Weights of a small mixture-of-experts language model, trained from scratch on English Wikipedia: 14 layers.
Below are experts of layer 3 (counted from 0) of a mixture-of-experts language model. Rows are named up (a neuron's input weights, with its number) and show model dimensions 320-383. Each number is 500 + 25 x the weight over its row's rms, rounded and kept within 0 to 999. Numbers have three digits each.
Before each expert's rows: "comes after" lists some tokens at least twice as common just before its tokens as in all text. This comes from a sample of Wikipedia text that the model never trained on. Tokens count by the router's weight.

# expert 2
comes after: "==", "===", "== ", "=== ", "====", "."
up0:470529498511517495499531507499534512479479489518492525533512487472490515499489493541468496529551473492520487518550495482486469459493511517488483467491494486493472498516566524483513473534504507
up1:481534486474496530538503473512508484511518487514506516552475478506501476511513489511502472509465499525479496496521506471500510522519534516509498508445548493508486532502509482515536500508503495
up2:499513472514467498482487470522523541536506444534528484525463503547486465481505477530496540568544455520533509531494498535479513470511512518454466492502491482499495495556486519505539508484530512
up3:490516476461505519492502479505490484476495471483519524545530416462504510504449464514494528533548509477503496490508509487478494531453478470465506499480466545475516484476479525492519484441454515
up4:506477474474475553484519519506502475510511465494512513516505495527498440543580502462504456495500499505536480547488518503507511551523539482512509475472518510516511511504509439516532481498552485
up5:443509491484513487532450465494472514515515531489447518556512521553497454466550467469489516545495482485521470489498498508471513518536543483477481511516496459480497512482456517499510499477494482

# expert 10
comes after: "a ", "an ", "A ", "An ", "made ", "had "
up0:479487516505457496507513445542491516490502529483503478474504460503513497434447522502493491522490520531515471462460501529483486495499538525487505532527529497517492507490516538493532520516479515
up1:512522504523510507541487464504492541488499506555504519505487531516489483515493495498532504502497540556517490444519484473518503486521526478536526476473515500485500482533571499520476540516470518
up2:520494521489519555526483518526454530533495534550471467492461522525523534525481496498519477508489488512493504490484492498558504518529537521511527504499529511471509480500506505473560519489480479
up3:497542487510499470523507483509511505496488520480496522531504522497518461490475523514548493519472516530497494466453519488479511521492492542507556511484534488522485435518486467482501466549494519
up4:438461477543513528456487514472517504473509494504511508507489512471472496492535521477484446485547487496489529506564501542515502516464453518506517457476512516502501528506455531496532476492487545
up5:485514523520512550515507483492481531448492501473508534485484446539549491531485505510498488513478513531508500514524476512523523467485471503516529538506528512505475477528523497493478513504494480

# expert 3
comes after: "-", "–", "/", "'", "6", "S"
up0:456492473454520496503471471458480503442516495520444512463540511529480537485497483496500482498523509500473506481495501524443486490488524532486499451476510471539503488505482483516510510531467510
up1:502491483535489492515508524516521475481501487483558501485492483450496513492537581453482497506494457536507526533518513493506525524476458467568526471488523519497492470512522470472540516482541498
up2:495511533539477506479529535501535497491481528497503576524460482521504520496500482490519515492463471512492545542494527493475504491452492477471514480462504507474500450501494502506511516476487490
up3:534495469463515495508497502482531517489508510485485491502519416462539510511512484510490511525556482550506524461478511452460510432534522519491486480519497509480491540484499483481492484496493484
up4:551522540456515492527563471530499486440501559474503465520502482473497522512488480529505481500535475513523510520484516505485536475462513525537526502521498480501513541523500482487500509498519499
up5:516474536496431501488548498485539465489489557457514493485488478476482488497504494495511512474449510533516491456502503454524500513463514472540497517465488511510499469473449458497490534469496496

# expert 4
comes after: ", ", ". ", "and ", "), ", "he ", "by "
up0:513485494463526532514457516467516521474533498507468485496467500506470483513490513489527477470494436562492490519491503491506495506530532527499485515534549462504511555483496510465512498526485504
up1:489511473480486500487524547523504512505471534499504483519502474468530499506469551497536545485517505509498482548521502461481490481498476525511583520526522478505491520546517460494482497542523490
up2:509500473531514487477475490500546539470491515464517492479500501512498480511528499478462503519511547477512531494492503525479497455480480493503503521496490494482505495524503465491517522514502445
up3:481500477509476533504488454523484484501491510492502442526504465480521508542486499540517474476530471495550505515473508527527512513511455504482503512486511491507513523497492502505535489513536510
up4:502509522518526503463463451492488456503484493501487478472531492506493445509473533519490490461496486534495497559503504524513513531516513512502503510534499463488501542460481495517516471478519506
up5:467554478493464495479511489487498464477513536500491514493461544493538511504491511546514504439486480497500483530546525512511470504544538522483531495494500474494484467526505545507515522485471518

# expert 12
comes after: "| ", "\n", "|", ") ", "1 ", "kg "
up0:503492441416476507555502472529520536472554518492505486453521508495458446490491493496497504472490549487538513495472478476498495488473508522496504463474507500497500471505522543487480504501481533
up1:506465511493526505508497524571518499481480496508480476492534468511523498498484518452533487510492506504519488529454468483493537491474505468520508529491497501523540523518543512521504534516485521
up2:461523487463502463488515488515551485482500515502518489478491519520524475491498496547508483516520511463535528478497487489510485571468506554510543486471530533482510491527500476542487486492512482
up3:483559498507568503481485469464507476497496532501567502533513463511559514461526512533455501486510530498527461483508509488514508516515479493439517495506536480513492485498451486520517530518485527
up4:523524513467531490542501494506463486485527519523508525473478511537490471489496508496478475455508550515547479477491501493477497503510487527495487500472517437537503490568479495507502528506524505
up5:456467469522500522509443495467490482550512440480490511507505522461488495533522442522498546472481480506547480510509519415500531480520506516499473538516505484518483467459518526458496477506524478

# expert 15
comes after: "was ", "|", "is ", "were ", "are ", "be "
up0:487455539495485506511508487509509466479542484457492490512529519524459501513481523538487499493507480504543469471467548477535577504544520479493493478510489534509562482506464519523525522494461522
up1:501468503472463525548491459525493540515541466501478512481521485497539435504469475525504509561505519469499511435506499491504501460506520538496530477548501488508486479465473500476487494487499524
up2:484512476508498472450473498494440489550499501483478491552497532515518541494526522535495520473465490476489506510495489509462481516518500531444479518453444494486497506489549509487538529497497478
up3:497496536503486496503458466538531483500516460495508528502513526508560460520415487532470582509560450457497545451511493482508510487489483512475515455497530508508502465542498495533506497502497537
up4:458507466511474511534519539474493498461480499472538490505487535495483477463502492511488507506454532429502484480501499506470510462496499462509501505514477505507498519486512492497481507486435465
up5:494532479485531513508459497459510518532532544498439492515539498459502509510506503482473485517475487468542489514540496490528494489506473549499432532488519510514509489488480518513540492513521486

# expert 5
comes after: "as ", "As ", "\n", ")", "- ", " "
up0:457484515469477536511484505477515541488520465496465515490496475499527524492513474462530516460473535506517472488473498536522488501553493472532499489516492491551508473493488500428514479499464466
up1:537472498485488530483488502498489516530507495494564474493508493477508518487549494512555492459502483501483469509497505549473501449487496539511509519442520489469508483512502486557485529496505495
up2:497506458527463487502502510542495479522558483496536554526490508475481486513443500544496502518467458495507470494509497518509515465490489534493465469466542521485499455526512522512470544487489493
up3:460520476481479509469509469505554493555457477475519532485515523511440517537489502475474464472499519485507488528536475513546520457488501506523465476495525518512510489506501529531502529521528484
up4:522498512470521489504500539452512468476482486502503482471451526509495490475472466469498504449496529497523490530485500480543489497474507454518507506507503482533501485457462521481508496517509505
up5:514487473528500468537458530517478488519509475507522515498506491490506503482508530496482499515508480527520519445489532519464511502492488500527515472529503503528491439505495544514503500517470424

# expert 0
comes after: "\n\n", "=", "= ", ") ", "born ", "("
up0:456458507469469482532493509505485509530498529462518517508471520547493488484524480483489515537499537481484502475499498510464477504504516504491541540481493522487510471500487515505510526501441472
up1:481490493450522484504489495526485479513477485499501577465510521527486517526475501490479504491492510504496512520512501526475473510496473505485554460486515480551521446493521498461499544500527501
up2:489478506528485509531524497516484493479504543526542536482508498535456498506532524492526519528520495457505495509508500522512490544453465478548500516476509490508497473513517513512515524530503512
up3:510469540499478517546489487473480473486476583534478486523486525529522429479489481518514537426496512488505479486472494501475498519540489475502489482494489485485490497506521495520491499499450527
up4:519484481484508487500517512497479489501507494492525474525466540490476496523524485518478485507520499456522478492471501522507504531486497521534502491487514515491490512554492509504511451540526463
up5:498497518491496480526479499524512479492486500518541478463519506506465490490475531525505472512467494477507511496486496491496491500496494512539483432472500466481469503489503499481486433508528485

# expert 6
comes after: "the ", "in ", "at ", "on ", "In ", "from "
up0:499507473525512493526447523481451530508544493514477442520475470513466465483505538480480525507490480523460503548494477467514515482508508471477547526534515458469514489523448493493471477519468497
up1:492492500518490502501512531470566520517484480509562546503454489454461522494538489552477515514551471516468486515510490526507512533517505542550487537493498490503494515504481463463501494480544499
up2:483506520501484481467492496519527518550466499511495467512517480519550522532493508537511483519489510493482470519488510484491503472536440544481499500533515474477507478510484482482550467511476483
up3:479485513515474507506492520491443462485535514519493479503478492485506523496526523526515456480509500512481514496484501531507508548510522496499531460479485533513489552494492509502493518533493481
up4:506522489518486532501512514513479510509512494504467496468475470509501499532473509495496497482520525545503491487480520490538493504493502492474507510481510529536492517524490527494499499502478509
up5:509507543487559507532488502502476509514545497516504480524478479493501550501540513503518509492523493502541502533490459489480515545550472499513506499526478476499511500471508505485518475558506483

# expert 13
comes after: ".", "% ", ",", "8", "0", "″"
up0:531491519502513498475501491484500527500537487478468554502500482511521486490458481464478517513480433522487514487509515495500507445513487456482467530541500507543486467490507494525511532509497491
up1:472500487534521512537567438522446518524517497470491526506505493485530472479471497502499498519504472533494506516528509514497531530528508500504461501474512470512484502521440538497492559504503496
up2:512498493497543487463500475474511518496537526467450582518546509500475495537463506463506495523502452530526486467504495497456519476506510495480508497468518521532485446512499476530494503507508536
up3:541480494525508484490497527525490493487471480510472504444467516493515529514502504470454533522506463530491489519499482449554467508498480503516506470505483465507530492483512481483506554495497508
up4:514497469477486497467509525532504538459513508502513524527520561524489491487543502512519522479486477519480444500528514516489472437480499517500480497505480509476516501530459463553510523508502470
up5:495510500515504516451493535479502533511527487494511491501476514498454512483522492488521494474462497480518478480504519463496512499541469492482548493545489489504467515526531507511501474456529459

# expert 14
comes after: ", ", "(", "which ", "who ", "), ", "ing"
up0:513456489539522509498449511501526518524513503533497501478507511509513440510491494456491522506518493503452461478505507506506501481506505470491547501488491478540497487487506501486509483499553485
up1:491527497491489490485476500496526516480505470489482500550495488491456501470515463470490484510527537506488491501483485524528505506493465461449480494484509495527528490510515503530483516493525456
up2:477523501532509492501545470539533524563499481523501500554529512529423502462511507492520493505491487443502519506549509479456500492526466514512436516486504511450493471510461503514546466490452475
up3:508471498475470485475542502518513496530475548514477511507529442498487511499472514488522465516541531554513478495553486502500513479530522502449520501497549438502476484469486517494472563466535508
up4:481502503513501499494491526511487533550511499516484486498505517522508471491519508474530530482479482515466486497483493543486486459516513485447511546501516481501507485503459525456474475472484495
up5:462531494488514529515535572524470509505503508542491453489463485504496477510529536502525503496508498479486477527536498491486510486481484492506481497427508487489528508518463490498519509527479499

# expert 8
comes after: "for ", "to ", "in ", "with ", "of ", "had "
up0:508486494524517497483482519476491530509466484506537490500486479491478475462522496493507502468495448521496451506474496577473485495501483538488518488501497519479479491500447486517536446495515506
up1:503480467487511470489476502492497526480472487472519526519527539505534521489493481513525520500490484500508524482493517548464495490480492496472551469498498496525499504459478481517540491504490483
up2:529459521509510493519499490503520539501490483502515498457490523522475528459525510492504518517538487502479496539485509536436497502501532496523501470523442540492504495503447517536515509485464533
up3:512442485504470457484478502504497485500504476505494465492485498509508493523538506489513504496521513493514477470504479522476511530493494484551510509529514509496470460517465483517505447485484505
up4:532496480502481497507470496473517513495494529532513541506493497533480508530485538498455488499507509501479485491491522482519524511464544503506501518523488459501490510488476500540484486512505511
up5:501480429555518492492546540491542541481528520497535498479481516490471508474497488500519503460521552466495466508481492488483510460467446458506490510496483483492488482506510492499490492501488500